{
  "experts_per_token": 4,
  "routed_scale": 1.0,
  "balance_bias": false,
  "vocab_size": 4096,
  "norm_eps": 1e-05,
  "batch_tokens": 65536
}
Below are experts of layer 5 (counted from 0) of a mixture-of-experts language model. Rows are named router (the router's row for the expert), gate (a neuron's input weights, with its number), up (a neuron's input weights, with its number) and show model dimensions 112-223. Each number is 128 + 24 x the weight over its row's rms, rounded and kept within 0 to 255. Numbers have three digits each.
Before each expert's rows: a language model's description of what the expert responds to; "comes after" lists some tokens at least twice as common just before its tokens as in all text. This comes from a sample of Wikipedia text that the model never trained on. Tokens count by the router's weight.

# expert 63
What it handles: Latinate stem pieces. Middle or opening stem pieces of Latinate words, such as com, prov, serv, respons, Cap-it-ol, im-pr-int, Res-erv-oir.
comes after: " M", " m", " C", " ", " c", " P"
router:104107139108120148111154123104168131100140199148182134093116106109147099108096143148112124206163097100088116151115124153089159097097103148153180141122127117155145120144099122152145121142104105127112153113128140087100100114149109101139137124101121105122130123137158124105174158145137138124132122162105118097130107121149106135126149145097
gate0:124144165159149152123105082091099128133142155167107158105127128112117117127138127121137085114150141123101155153115107202122164084156098114111149104149134074163118157157190142155135131128119125131152111131151101135172155126155129111116122134088117132128145127120142146138130103114144115134163168126130160080107127114161153178142149128104
up0:160140125120170101132173119143129089115179153117105131112134171149133107101114150137122075109137118143099123124129119196122119097144147107112159127142129105158128177183129152113121105085139135095125103119138120163132102160149131158127142098102156103112127097092170099112145146167173168127092093141157146101129120091112149104153142131124
gate1:113101068116118130133171132126148145122138112116107113096141132091121144123121124162137088096158143128116135127147133124122142137134150118152145147148124090120133118133108133178150090116139138174087149118133105080113163121119120103098123141119076095111134166195134156139115109161177138111119116104119138129129132156089172132144142102113
up1:102147123134144138118123136128124145131115153104109122143134114157132156143120114126144182148157120142166102122126141104160117116123134139080117125117125098119116142129140135113137125123146143135098106134118164111144149173060125098120119191101120177107140138124127119140163096119088111110147103159134066105108137123140165162152119105060

# expert 42
What it handles: Word endings after Mon. Closing pieces of words, frequently after mon or mad, such as monotypic, Monck, Madison, knots; also == heading marks.
comes after: "\n", "om", "m", " mon", " Mon", "on"
router:137125128152116131096131127113133119122108096135146133106151130100121157078105129123135167141166132112176127130131126137112136156096098141125171151104089112112134124068100124123125101167114136129120142108187133123086132118124086111137123112130138088129120127104142132103157130106118089089142154155139072145135084094140057144088125133116
gate0:138102113148140118114109160151115165134122141111122113116141168131110145120132138147123124131163126095172098117137135101138114169134102124155181182170138132070120128159159186151159100131112153160134093122173125124124136094116099161098145093168124102151043142141151145108136147080118157080111102103109100190140101106123087132135131133132
up0:094184173109125120114163105148077130134156129106113141092158124137149104098113086164089117173145061116134147197149128127140153092123134116158159124100138142108136112152101170092136152143139099107123146122141126120112104123134139100124126134167125120087117093131125111113123121192150141075105175160146113124113143139132117123141123115080
gate1:127182130115127140098142196125128158110119117126151128082114118156140144108111171181130129170139080129116107163115096093122131123133105130148152150121102160096118143106103106144104146126115157154160133105156149142145107130126099101128126091107141125088114107050128096111098115155162156132085147102151096111096124140136112135151137171099
up1:134125111112092103139171123117148134117145145145138130064098141107087161147120079122124155104134071123145125118170162142140148119126139165103108129153153123181129140116143142096124139156139186098124139149156115107169133153143160128140155111149100144123114119175107114121118128136130115146095169113135125126111161088131145141088155095119

# expert 27
What it handles: Word-opening stems. First pieces of Latinate words after the/a, such as prov, inst, gu(bernatorial), exp(ansion), ret(irement), sem(ifinals), often in sports and politics.
comes after: " the", " a", "'s", " and", " was", " his"
router:117103114170148109106160127130109092113122135117159135080128137148155145110115163133119136153131122088137125087152171123099106076145141157143159136165143121159123186145093161150104154142127128115156129088118107112116156121156094105127116158089131083117141097100082116116139152155136135105147159167135139105148123125137142128113154176094
gate0:090119127128171141132126109144123106128090129123118156092089153085157132109125123158112098095131137108126111103117115109152102145111097109134160096155118084124133113146086114126150110111104046151122147166138125146123171133110176142127147161113144135155119157128151133161106135144149101121098135122141125103156123166088117134114130147135
up0:159122133170112095128113114088115135159113154089078113120127131187110111117134104128151184123143107148127136081103161088137138121125129153124141132145140139167147134127114096140098124134097126100143113126098148172167141138107137112100138116138080121120149135118153140126125135138100091146126174150106139105132139097159135136148121102118
gate1:096106122156122168129110118148151123109137124175101131147099166119102123103141145150139147135105100172146122147149153146139086115164128107125169117130152069141102142098146141071147120097122133122135147142143102148148164140108099130054106123141133098143133153131147139076141145108128154151105110094135151107115135130143149128151086103122
up1:114137116148135140115139104131123138095156127160091122126082131130102118092106161133155175136118113146126151149139148124125154120142149105151199150094175104131116158125136115093130147121124113143148113134120116136131181129127119140104127142129142138180146132114155107134154138128118171123110132089147145135084179138108134117133103167117

# expert 57
What it handles: Nouns after articles. Common nouns right after a/an or a number, like degree, place, number, population, goals; also line breaks and table cells.
comes after: " a", " A", "A", " |", " an", " 1"
router:161105108121119153081133100148144102112134141143152145080138093118155096115085132138135153117154126112113180119104130125136125152128113086109149120086086108154093145118134171124138100179159162145096151123155133131136138137152127095131159133075167112118135131098116123105150149114144125116153136104086116131114091123137146122079087154121
gate0:177087119157150132106115140099134142123151112142172120128143129141161142141111131094129141109118134113102124130141110137115162170149119097103120106154123127159124159130206123138097100097144175159121117111108123157153176117128135073148132110069119139126142108152130117087141127108104110135122119112117139100170093140142148109158138165132
up0:136095115117119158100114135131121139110112115112106163139111164175137143105166112114160138128127105104144184191123138128149133117132171156126087120171074131165122138136107109127124154078165143127147101112144130124130105136125117154166178136124088119097112122156148109122103108146105162169150067123121127118165133098091132158154171148160
gate1:144149126145095137106111149136129108101096118107146094140121083132126111114149173106121121146146113086126096112116145146115162147147117133107138147139148088119131125139129121081113119114181129165116131096172098106132100119141164116150157139162126161126151141162104151136127094151140148095127163139101132163133082084127148107133125114125
up1:143066118106132119138124142149152084106061124126122131142125166127074104106104163136151130120115132073123103142122113135082174183086100132148141140135134108140108100103109095127117109118151095112112110114121086139135097122121139127156155133144154137122109129159130162138166138114138129120137101128136146124153136091080164125127125096168

# expert 23
What it handles: Definite article. The word the or The after prepositions like of, in, to, especially in proper names such as Order of the Golden Eagle.
comes after: " of", " in", " to", " at", " for", " on"
router:148115138128151141104168142143127088088133151102115126098140115091138139144129153156143149147171100080148153087118131157109158103172134143113132145097116116106138194113118123167124177136108116144152118111177150138121136143118152115116113137132107056120175142149144130115158156155171127130145148145110108144152092122121119114117140147121
gate0:114083084099080141103125157138095082191108146133112152125102106120128133114140103103162083129140089135132126115085125105129109113154098123111155138100106105139114121133173132132101134128121111109124143122132110105121111142106088157100095156183164143104171149094133145129124182160105133131096177130141141122171116114129130140079119113121
up0:148103115117118177112110162109097117141102134114152123089113130126124086117143096135147098142123088137115111118090072147124130123161107098095128091097141098125129161129173131161103124110116111140130110148141076121143128116126093112107088177185103136146152115092147139148121166159106132107115179161148112133149110086166131097094182117126
gate1:111105136132101099133130079134174164131147116120095120131148169137128125120138144149154096118181155119113186099145122121148098125147171138129129164128115133112163123156132096155084152126093159117122127104120156119162098092116175118160118089121091133115144082171129104136119118130179122139187132145110119135108109114128155115116120121135
up1:139102124166145125133153117083143167140155137130099097130168159147130094132131105139142140144141060117113189133114093122171127125118115112102102159096112118132130139108110107118103118147145176106109148139132085149188082105104111152151111078140110112108149143184130121122125076129157115108200163169132154151127098127094108092116145128134

# expert 26
What it handles: Adjectives and numerals. Adjectives, quantity words and number words after the, a or his, such as new, two, several, other, same, second.
comes after: " the", " a", " of", " his", "'s", " for"
router:120123125180138132147181121092097119115153157160117145111154120106139166093109160151134157142195103077151140132125133134128081114090149142119134096107135116130086110124124148134137124134072144131124124136185131135142136142121116104090125141128154094112125107110113133131138182142152138110145171141118103105158129091115124108089094165085
gate0:148160098125126118085108182107115169146148090115105135112119106152144101126132167138160181120158137106122128152151139142095127127129134110125096097133139154128123085098094131134115106140102162162130130114120120109075141124138097099078127145153124128154090086100105102103159150136107113122130179121144125133112150083136115121124096149113
up0:133144106168086102109171136117119154125146113141140150128140076148148142090128190135134145100150136107124146143127098131152132118113110112119128132092140196131117123111140100133108169143125133132135152131135127099083161159146120082110159176170109119087080153097115091120125168094132151133139142136146131138094151115152114131147105172106
gate1:140100162163107151098096153127145132131118136112100091087144135159133103145166172162115186121118150126127145171126105121086136102054144105108140084124148127097132163089104143128129126101106119113122088118129117129128146120090138088144140118145175127145082081169102108194118145115155121168174107101135130160138154153121127107101112138132
up1:168124166146133143087089132110122106127109154138153165120137150141151130131077153127154122131160110140152094131116173174135152135118111160132116125111171149190085142142099133147151157114116107159122078184148168091106155129134135111170093161090117102141115121089125118146110140126154130110146115104125094093121179097190105135114165109108

# expert 1
What it handles: Compass direction words. Direction words in place names and descriptions, such as North, Northern, south, west, plus Proper-name starts like New, United.
comes after: " the", ",", " |", " and", " in", ":"
router:105139113160114124150140102123081103095152156128122185103158130108156136090137162187168135100213125094127137129137179120108107132125119138097090139097081129173142137126074137094152111156116143121148121099131160143150142129101116123150138135089145119112141115128128114122141138109193116149150143105080117125143134104110107157123155127107
gate0:169129154137120152127098121101146125111148185123119152148136117090143128137127134130126115149131083114095139087137138114118137170096089154107110125139124136130106132131157119121153135105122124135138120128100126121101172109087138147120159165126156085119142121098169126104094191125134131117131121160090119140154115108140123146122093138121
up0:109124099139170147135146087140129166074119167129136139155094125085131163146110087122149157164146121126111113138158152129099102173083093131085111117147120146138070108151139134146110108137168108111130099142132092128133075111071128108090171108110158074107165119141148080117131164170129116151139110158106128136106149158145138157131133129114
gate1:098137120133098104149098095116105099114164121150125137148154131151165144128095140163126088119134156096160101142106150119090136151115144138102155095092147105133134145114142130144122101114103135116145184083107201094162157154110119114081111117080125096131109096171139128101141152121121118121131166158171100122145117124140123162107116161098
up1:145141115103094122127153098164104112108130147123130149105113096119137126140115159094116113144123109131107166095124127173099106124188142100114138158160104150159175126122128124082106144108151174182164161127145147107103089146125149144168157138153127083126106094132098181131099138144152124105079108102135130102164152070118153114140075148151

# expert 61
What it handles: Table pipes, from. Pipe separators in sports and statistics tables, the word from, and word pieces following F, such as Fermi, Fagre.
comes after: " F", " f", "f", "F", " 0", ")"
router:106138120092166162152173111120110112074128157123127122089152100124131151148102110114131110135202094112124138147109157191113120133122139174119139118108139105171134123088085131165096110123128116138102135122143158097133133131092161092123095135086145108131164142126131137118179141138146108114155125129111133155173089107143104138109108125133
gate0:086117136120134110122125147120128135155131130107175138067116104138109161125132087161119149143138151141128130142079124155089163129154116187151064159146152121125177144168122098115094138166141124110105146151162113113134150129129140112149103121154116152148152133117124145117136127133155160109123118136137154150100110162118075119099195154113
up0:094101097120104106125122128148143148131159156069123146092100151156137137113114072127130132154167125150136117162117139102104163102140117155116110188125177164123121128175105083144088110121152136136126104171134112114135132125077165133121100122143114087110154160148141126148135137170119147104078111151147158124142093151088126094128154114117
gate1:137138121127131076155109194113177156118120079122107143085130127126111179122127142093095126131146137107154145125103126128108155129185122145132121135122150067158131151150140107174096140151164165116146137104107122166142150132080130129131109097086132138101118137122090137143129125070149134111148147129078109117124098146137092124129116167112
up1:099130099132133134161143157155135109134104141106089133116134134137147111148131088164147130142119113117116157121096095116099124168110099106124151123151120090133161112128112110141089102093128142158117151076132114091142130127128180120116085153156113138116120137157155135103155103132138133136144135165112121128145131109108137127123097127189

# expert 37
What it handles: Name parts, numerals. Second parts of place names like Angeles, York, common name words like John, Black, Rock, and small numbers in lists.
comes after: " is", " was", " (", " not", " are", " or"
router:138130139128113125113131140118114100120140135156157108104156126135165124087134167157163141122154124118148141091131144124104103090125115143101099115094141142115165109120129185103104081155078173171159133112162137139082112129152075101128141115127102114132117133145121151095135103133126146150146148163147099147134120068087136125111170156111
gate0:121134121130162077134125180171132082109140137108156154113142117124159127097161120146122159130153123111143133171128104128100098140127113082107074180128142119139170122141102124107122176129135180117135132142145156092114102098165121153099140166141141173122118138137115130128117133160106122142105093160138123158138115100100151120136133143114
up0:150102112109121133121114157130175112123156107157119151124115125154134132107147148108160158146094112107119132124093111147086140115124074129150075145164146122115173165171106189129135149123149149139123104103149123125133156123144120142105134137123116170131115119143096136131167130147148096120133128137116087113166155109086157148130105163082
gate1:155122092149147128142123088148135116141137122141117127075123125106069176112148097141137160079162085107110159151147112136127136094115124139127129139126112137147143137121090131120112130128150134108143131130145163136082140104121070161100189136112114130129114171106143117154164116144113097155126116131112094122162110142089117157154153104120
up1:131139110167161095159136125122138107131152096138090129066118136133119148136139112134104145112136082107137131165123107128135104103119101127127122115122112144116145124145091147094139134120165130128088121148159148117099139130118077142116170144148094142140135144131149148125152088153088092168121114115136097133158113176155088148150154127100

# expert 11
What it handles: Biographical predicate words. Word right after was/became/as in biographies, often a participle or preposition: was born, appointed, elected, considered, moved to.
comes after: " was", " as", " is", " were", " be", " been"
router:109098112169112110145188107120114119119135121088163122089145121131124140101132118148161169103152108102138175089128132126085118095141130110146135163115142138139150153107117143114115086159146133078158140127139125131119136122145151146138127120090121122110161137142135142112128138117150109110140124152117110156170094125088102127132118135085
gate0:110106088114145085150168105156131158136137145102132108090152123140099146097197099128160174121123114126111155125138124145126123126124110171069161157120127153105110153105135109124080108148155096090145161111138138119123136138166122129114132145113145140126141123159153150160103121125104164123119072102177120128139154128127142145114138141096
up0:112129156123115137108137088154141113126131161107154115149096175155130140097144116150156152158107137146107116123137103099085110130131133148086154116137131103160120134113103109143110113132160112121130144088158169124107107110159116121148148113167145149103130106130134172185157138128110154084158145139158124141101099124103108172133144115076
gate1:115134108138156168145117106137137141127119131141126129144125127139137175092096118180152105121178127153157127113167162123125103138145110104105103119130133099122172154164078146141143096145141165092171082127134077135154165146080144111126128132133090108120152096125122152126131111101128137152124158170129120125157132087135124121088109133099
up1:079108129104092112090152109110143132178140114125143084141148094117133110137104171119125136105174120140127137123144130183096137129102135122136121149118130089131106128097154115164155090127156170143160166111139110102101078154128121122117117091120155083137095139105141113156153133135106092129079116142132143139138113145113126142095098120117

# expert 40
What it handles: Place and name endings. Closing pieces of place names and surnames, especially after W or w, such as Wickl|ow, -ridge, -shire, Brown, York, W|ald|ron.
comes after: " W", "w", " w", "n", "b", "W"
router:119136147118177121117120133107097115129117105127129135084147108128148126101156159118116150111187144123120150100118137111116112098123166164139169100125127143181109142053099132151107114125087126135095118148138146175151124147091114107125130133132122111114153090100124162124137140159147146161161152094128147141158108106088096108113175130090
gate0:119095124111168130136153116104112173167149098034145133084100124118085129129161110115127142164169120095124125127143121139102130126123125156150139100147132135122094132120121124129136141166125137105150128160101142139112127140119151139132121105123163084139116113117127125131164137162119113118138093091140122109129143088093134147075136165150
up0:135085139094123131144135154120129114131083127097148136144133125110126140143110145145151113155149154122114175121098118121116094119146093139132128130135137113137094146115141148129156165128110133106134130135104072149121120108158152103137121149146082141123100170093093143157107127140129160145114131105118155147118115103111120115125162145147
gate1:130180152143171179098135103124144137139141104095162148106112152113130115103115145121127150101168158166144147101154094136116132121172197138141152126092112142110156127091118056098125129141124107150096158125136116172165162140081144079132134137105143102132148125124083169122139147129110122125144153116168139105117118120134114104119144090164
up1:116117089106175122128146166155104135145144107196132105146129138125131108115141162121168144127127128152120118102154153149076140120150104159151134106159108103147117137111133156176143109122075141118113159155130158142131137093088126101174117136096075129140102143179125137140162124128140111111115155138108111130124089125122142068074147134162

# expert 38
What it handles: Consonant-cluster word starts. Opening consonant clusters of words in running prose, often verbs after to or will, like cl(imb), pl(ague), th(row), r(oles).
comes after: " to", " and", " he", " would", " who", " which"
router:121157127104112116106155123116102090132108133136157109115135114129188102104069145137113169144157132105130110118128127123127147115128125167076117132143145135173093166135081113131119145125094137125142130138140173130144145142137124090123143171110123101127182144141162128145133140146130109118164161135144120121170106078104117114110084155055
gate0:163179132113101114113148123141160115121144102133150139112109124136156157090124120136169155122137112151168132147132103125114082101141137171094090153138160177149129117122143103114125142151103101123116159157129105116119121117155112117070130158098104131142141149105214133092147124144122138099107138150140115135156138107099150122114113149145
up0:157167129091080094134176112135121129105158071116166166105128118141140152084086126131127175126103098159147138169099113111148125101141116171074136133095130167157108131126127102097149164143125105126097173150170110125138116109154123121098120134113109147137135116130201164112143161140118164112115144139136123135166130105123147133110120130099
gate1:149084137117081118192103114105119100155122120115111117099129129125125130119139134110143198119122141137123073130139163124124118115098159108089139103143154143132124160123141046116139112112133112111133163075120183151149124182116121097133184114131134150104132131138113144123133148169123131093136132115146081109141120112142127104138117136082
up1:111123162149117148157121102122148106099132146133101167130142163150129113133119131135130131143155089108132115156139129119095108146133123092132148112135125089121121118125183109120141113132161146162146076139150133138131125113114137090110114149128134135155067114157181118145107120139154108101164141129139147110148144116134129064130087171123

# expert 18
What it handles: Latinate word prefixes. Word-initial prefix pieces after a space, such as re, con, ex, dis, trans, inter, Pro, as in displays, transformed.
comes after: " the", " and", " a", " to", " was", " an"
router:126112121121137164111131100110150130084133175114175159098138138110168142124108155204124131139130083142112138070133147167110144098104136143125147131143113096166137111137059145150104097132070133112149155116146118118127131131147117130133096175134113097114122103134134180117137153154143131104147144129141102134141118127126152123093121149122
gate0:125159144068113127102111128121160144133117150097132135130143096084137091091103136151135108149138135109120139171138119120126155145146189135139149110086144101148101089124091159144129149091139167134105101126144161166097113154125159159114101102092105135125140126143140113140113114128141148109112126125133144090106149111130131164100129133116
up0:096107127145129115107138115101100088121094091132124104107059121102117118146153127158175138131144135141155110106144094123149142081150081140132108099181114116158144131125148127126161144145134106105118138105131109127114133102097161163100109148123149081130114149142153167168148118127134150152182126130144122119137150080119116136089129144132
gate1:119119130149135172162134141101142129068120094158116154118104114113129092069118170167131135121183165149154151120091132138126091103125139145154161145117119087164152089142130125144110090161141122102142098165131130101166118142086125094125077115108131113152120143126150118098136145143130139052168137124153114044141161120148140105140128128147
up1:099111112119134111069151109122131164119118122155138137125128095134114128168085130122134150141156122126114123109176135139144159128138148165129167149163187171169124148118122125153115145084156109103150138135093171105110085117150154101137151154118169137136139081111146159118123122130130152121129118118125122180094107121111121117122122111099

# expert 16
What it handles: Articles and determiners. The articles the, a, an and possessives such as its, their, his, another, usually after of, in, as or a comma.
comes after: " of", " in", " as", ",", " is", " with"
router:131121109156123152117163098141135107096124174107145136078130104103171126113116132135127155125159103074154157112091139150104134108146155165100142132121131101129146153118117164175139126153117124134151096111175169148111168141142133126117117137147144111096147106107147144105165151146157115121173132134139143119159100109122133112073132172097
gate0:150128140133148094151170114124134111136143132089132099124130162102145119122142121156139157163072087100164114116165100116120146140124103099146111078143114147167179133120131126127122128090117111130161127102170158146130084124108096135150105162139078114157111129146117109111093145105118139153125136140156126132140124075139119127111121132143
up0:139137118149051134126127086126161063121119118167141140106141124138150122106093107087119101172176101129124111186130152132141101148147113140138126144119101161151165137122130133131150104130105124180149155136144115115179167109110114105099130137140142146125127102087094115112114135121154141091153171138135147122171138163134101135094098109132
gate1:144090177159107179097121127121129128129135155108127116136095118124142145160097099118185129109144099120153140119100175132098114112169130112107097138105128102173135131153122134141087111155131194124165142127111135151115145121154090117134111123088123113159121098058102121109114112149170109113111180125101107139099117085085145119143076103136
up1:142111147145084179087128114132120151165112150153135116103083119131129126150111097119157097072116084114152122116111130096133109094137099155130097109095129122144162123124143136122094110136158174122138170132096156158104137103145122115144133078086144158130142138119087155099139117117155132102098171147130115130114096151099167158132134080086

# expert 5
What it handles: Particles and passive verbs. Adverb particles and past participles after was/is or a hyphen, such as made up, part of, located, Preceded/Succeeded by.
comes after: " was", "-", " is", "|", " were", " be"
router:151121102099105098148135106132161120149127114123141144090156150147156135133118141164152135123157067081116153119131132121075122118158168125093157171108106123164114131143118170139130117106085074126124142090132158173114128130129110128113126131092101112159118131128154098120132136104130119121129144081103133129154104121120165131126121156127
gate0:094127091132139138163140128073119153147167132117179139098089134085124151118101134178146158092159116113104065136102175099109120151132139096127151159126080096125120150124159118117156174088152105077125137118143120153170119089115150102114106120127166112097116108133135089142159146111170123148144158085163136107154104144106191094122136100098
up0:097126148136121107142109122098172128098161125126152102131094086134178159110176091131153142134135112106130135092159171108095115098148135147086128132148126140142105135148111152115098166130124148119130127113140103113166111153079123113122100161140144110112120093112094128111101145152120112146117138116162121105208142092146153150136112137080
gate1:124177104114143104133163165110135138106079127147110091115168185124151139130099151087114132153152104123106172116139124126174114166133114139133118129102159133109116123089124156108167108155115088130099077134119129135134135109138158125100115132133146146134090146152164146092111142137114126137173109104165114141093120154118197123129129132118
up1:092107138122154122157086089153173073150113116154132127082143133123109163141087165093101144162130103128072173138129139144133113108144104117136112171086136117146138142134118187100121114120158100150135069134128145127131165105145143125102134159094167132119074106147143081138099082144127111109156131125137074103126144161092147147138184140136

# expert 24
What it handles: Sentence starts and endings. Sentence-initial words after a period (The, According, On) and mid-word pieces like t, s, ing, as in betting, asks.
comes after: ".", "\n", "-", " h", " Ch", " ch"
router:141107144095143141128161164128143117104108114140136156088139107096143134094123132169187160185153136125133133093105139164118149162160155133124103133137112081109120121137130148146172138112098088147153103122145110158120200182152164115115141145113168119152150095107154153095129171132118131115145127101066116121143106117141142103139101138099
gate0:123136094145144149150115138153176136093141116116124147109115106128131146058108124117134157093104109119126115116130106168118161111185166132149146162145139164155130158095139189127143102040142087158170126133117130083104089136091141148120109135111123117147143093171158099150116111157157081098132134112098141121144121151160159128112107117116
up0:158135157161148122152138136084093123102132122082100122104156110108151109127167122119103107156138113133085143133138110109102157128122075130162126134105107130126136140149158112043142143129151117127126114101147139151157132115138142112164118120126165148177133116117173136105094137097113081106162154098124133149120100163108141107104088158156
gate1:122116135135129123090150104136133145105093131136109107108102103149149124119145137152101150157127093112139100123135159122093118164097165136126156161137142118084099108148132108144151159114130126175171109099153121120146152134143167106124120140105098128178176153091181166090105129088147161140105103104117146132120116116159130118088117082152
up1:111139169111142152111149128126111113108138103166123129099096144135152160128150135165104136146116144139140182126156161145082141137114146100112138098102146142111142079128102098079117101111153144161177135120178148135089152177169103116107131154138080150133103124134128090115107138147092126111112094112148110144162145087133150123159146133141

# expert 33
What it handles: Mid-word letters, digits. Single letters or digits inside words and numbers, like Under-p-ass, in-p-ut, I-nd-ian, al-g-orithm, coordinate digits, table pipes.
comes after: " Al", "-", " I", ".", " al", "–"
router:141090106174132119136172108150113088113121110167147139090152142166147112115096127151180161168125145108128155098091136128115133143128099145091147149116125127116155144086122182136152120114093113117141077151136107160111161134158172107137169148125112125101134153133150106115152143130132109119145136138081092125146090131097138112110089185118
gate0:106149151116124094096162102143156147138168141128134149116157168137144113101135141131081141113124124094094149148130123162140100122108139156087142172164087107086110133118154128103118129095114086112146107128102092134160113093121174122134130102140112135121108124119119149132108135161136147088110134125107102122102151117088132093136145153090
up0:146122102138110130159146107138114137118155117118090133124166115137115150142128145129119124128143106117096151107138093120132158110128147178097102125087088158127133155110110147142142131136128167100115147128133120127152116108128141132108121170132107139094155107132084158131119138150129101138107150151153162118140123115111145111060133077154
gate1:118138151150163109108101123145107132156128145154148125137086103111078123106069152089170117113149120107148115129123085152109128101191137121093130118130164143156118137098082133122136132107129133090116129125129105157130131106123132142150154119120137139114132139118150154072136145166127175113186130139146105140086116124116098087135139120062
up1:108146138131157109119122100160096106109129123129143136163104127105139114110071164082161118114140124113162120129154113132113156108172165112069122124127180150129112142092111130115153107105140113080140106124118120160113139109076139155148159116127117148098125112147148154092122148187139161088194144136159102149099124121099089077150112107063

# expert 4
What it handles: Word-initial letter pieces. Single letters or short pieces opening a word, mostly s, t, w, h, after the or a, as in s|ections, S|cores, h|umbuckers.
comes after: " the", " a", ";", " and", " The", " 0"
router:152149091087106131131151119175140112069134125141175125106127110105151143108106137143139141150159123130158118124081138114074122134137156160099173140134121129128127145150115105118150154125101101169128122089170135132134129119121116107182119145111125106112142083089147163089117153137158151141129170138109102176191098127087129095127123147107
gate0:106129125130120145137119165124090111125094107095143109084167103148141153130113156095121097128145182109135141138131168087132142150157173117132140151129114133084141165116141132143148150147108149127136093096089147103056157138124161115144149151136079147147081099101145130126078175143165167117129137111121133155127116125127116124135163173113
up0:147173132140107136140128133141134146125113122125183128111121093132167128123118124100126155151151143113163110184105141091119134128167174113136115135163106150093181162111164116093146116163120130116149110077143157108096148125145153114155177128128085148125095127061143125080091180125142138109119153119141160145087082103096117169157151128120
gate1:126146138153154197110157098125129081112165157148146127110136100117150106096115148151097133141193143139140132165124145122106165101133127107163136102107158112128131099131150130124104112146118075118117102135179178138097135151137149118142159138158108118136149140120124135122127142143124108130112150115116129145113146143126158140128140136142
up1:128121148149101129127104112129142133076098109164126124120155158095124143069080152111123099129192158125131140131114141158109124109149074126128139173120128161103144135130107157159109162083101126072139108132130122167124153120092107123107099088134137089139190141071124152118177156150112129176118124109106148115119175154174128137119110125120

# expert 7
What it handles: Opening quotes, prefixes. Opening quotation marks before a quoted word or phrase, and word-initial prefix pieces like non, anti, dis, sub, Ad.
comes after: " the", " of", " an", " The", " and", " a"
router:134112112116165124085163129136165161092167126159137136110152134103137129123109138166128154148158113113137122079150154150095115127106136124076157129142106109176131133127126137129090157155089107117118085125133131141149125104127128114096109137121137124139129102118095134114145133164144109151142139125106072144132106111117120121130126141105
gate0:084102123132108067143162118148139175156151106109126131096167132106136185083145151087128119157127138112101116120140093133100167108151121169076167139096109183146116135117100142200113154156138105117143151110099119129119152123115101150093095093119139132120110149117099085133121137139132140145084137126139145152123131122113119133122121131152
up0:091110143114106071128107124115140160153144099109132160108152130134143190087159156134163110146115154090139128103140119107107150109155137132120162108132129126102180119117096151144084136157131155131151119091096117121151143168090114107105137115132139105113100137107144123112110159142135148115120138062082109142101119130125107104116129105142
gate1:133178100144138086143112128095142182097133130085153112119135133100147105114149108152138120166127101139140123090114159108129122127111128117115104123152112147161087122108135128154133121115121040111174111163127138156149143115145098169123136107123119152157124110130104131129181140146127128134130179137134089148147117117167138145154110128098
up1:136102192126090163122101162088094098118131159104098148115137137156145101125152130106118091114131137109120124173159118154160094169172132107155124095156125091164088143148097161148134090148110159126135149122086094120101117133099156089116101125162140079156095132101112118069099163102127123136130130087150151114152151119151166147134115124172

# expert 48
What it handles: Capitalized name starts. Word starts after a capital letter or space in names and places, such as Arth, Alex, And, Evelyn, York Yard.
comes after: " E", " Y", " A", " I", "E", ":"
router:161142138149113124125145105164153136140179168129163161102123152115137110095114171140193118135176146092127177122080121134109139138135149159098125126104071109160105146104129141137165118140131141156121124114159134182151136106157139130145127147118141131149156123094103111122092124124139117147186125109096143127114101111082150109101111112071
gate0:148136140147095120130146173122095153127177123109145127120119190162144101141140167120110158132155075109160118154121093116138193130117131131119144155158102105116124093114159102101081094146126100144159099124142171156114132152125112171089146136131146109105126104151113182163093109148105113164153108132108090135132062124122117146127146121132
up0:138107139122136160142144153119085148133106118152130167092112183100146083126152138129162112090096088119125166085111107143180149117123085161119120124148120126178112145156104102120142120116128092114149126156136121143129133116139120144118108097109141125129147083136106092142121158185153137149106147164150147130149083193095104168129098115148
gate1:160157154094133135075146138091147146120132161162155108118133114115131159106152137112126137118118141108124098073113117144173147153128141131139117144129122098183156124123127149191130146123104137149174143086122164147126125128157140167117104154170151126097146108129114076126102158093194107143161122155119114102134125080142165159101113104153
up1:158127113072119128089128107108126159123136154110136126147115129062130130119118153152179136131141154103139114090140178142141138138139144123132133159108165144151118139083151124136155162174121131130166144098143149127124156132156082199118118103160115099118171141126100095145150137123124100112118118150163094156145154057111135133124108123101

# expert 51
What it handles: Pieces after H. Second word pieces after an initial H or h, such as H-ung-ary, H-uff-ington, H-ur-ricane, h-ap-pening; also However, This, 193.
comes after: " H", " h", " K", "H", ".", "h"
router:149108135112140117120155122092158132088136116149165141084134075099158102089143142126172149158179125109134154123095086162135148157131175163154157133128084118173130147107134134142143116122128086117136108129130173166089173130118134102138128165136133118147145093103131148118122151149142137119154129108101085128113117126145140111102095140096
gate0:144140145147164116137100133133104133141100133114143088113173146072149167128176154093169144148125143155124119156137133120111138150138136068136129116116105135147122108160117118134130151117134116110097097110106118116091112152153125121078146131132098109108103106176106126110131164158080109099141119147125142108105093162127102112150175126127
up0:114138117173138141109132114169168140157112116094151103116130128136132114146111120181135122150134130147090135091083143165100130141093130110145144144111104130191121066121131102093179137107115142144138159132143167135103097131128146125140117161088155133177096146115125112126075158098110183106101114104116119144141110101113163092094118151143
gate1:100146113169091092087156160109178143107138068135146142108154127125113145087144137132113152125138132114153152095102102152125083136139148137137124135108152151137144155061136119153150137147115089135172124123159100152095158106151137153145147171133118140113126135137106147154098108117096156129121120129123086148106160149090139113113103132092
up1:135068095133083112144147130159111119142129134144155142117110110172106114137107139133119154112112129098159108094130124114083168119136121126098153160123097121133177107114171090094125120138116110148141154122095126173169114107085179087134115114125154107126169112148106151169112153121111162125145149077124148086163118150127174148119097106106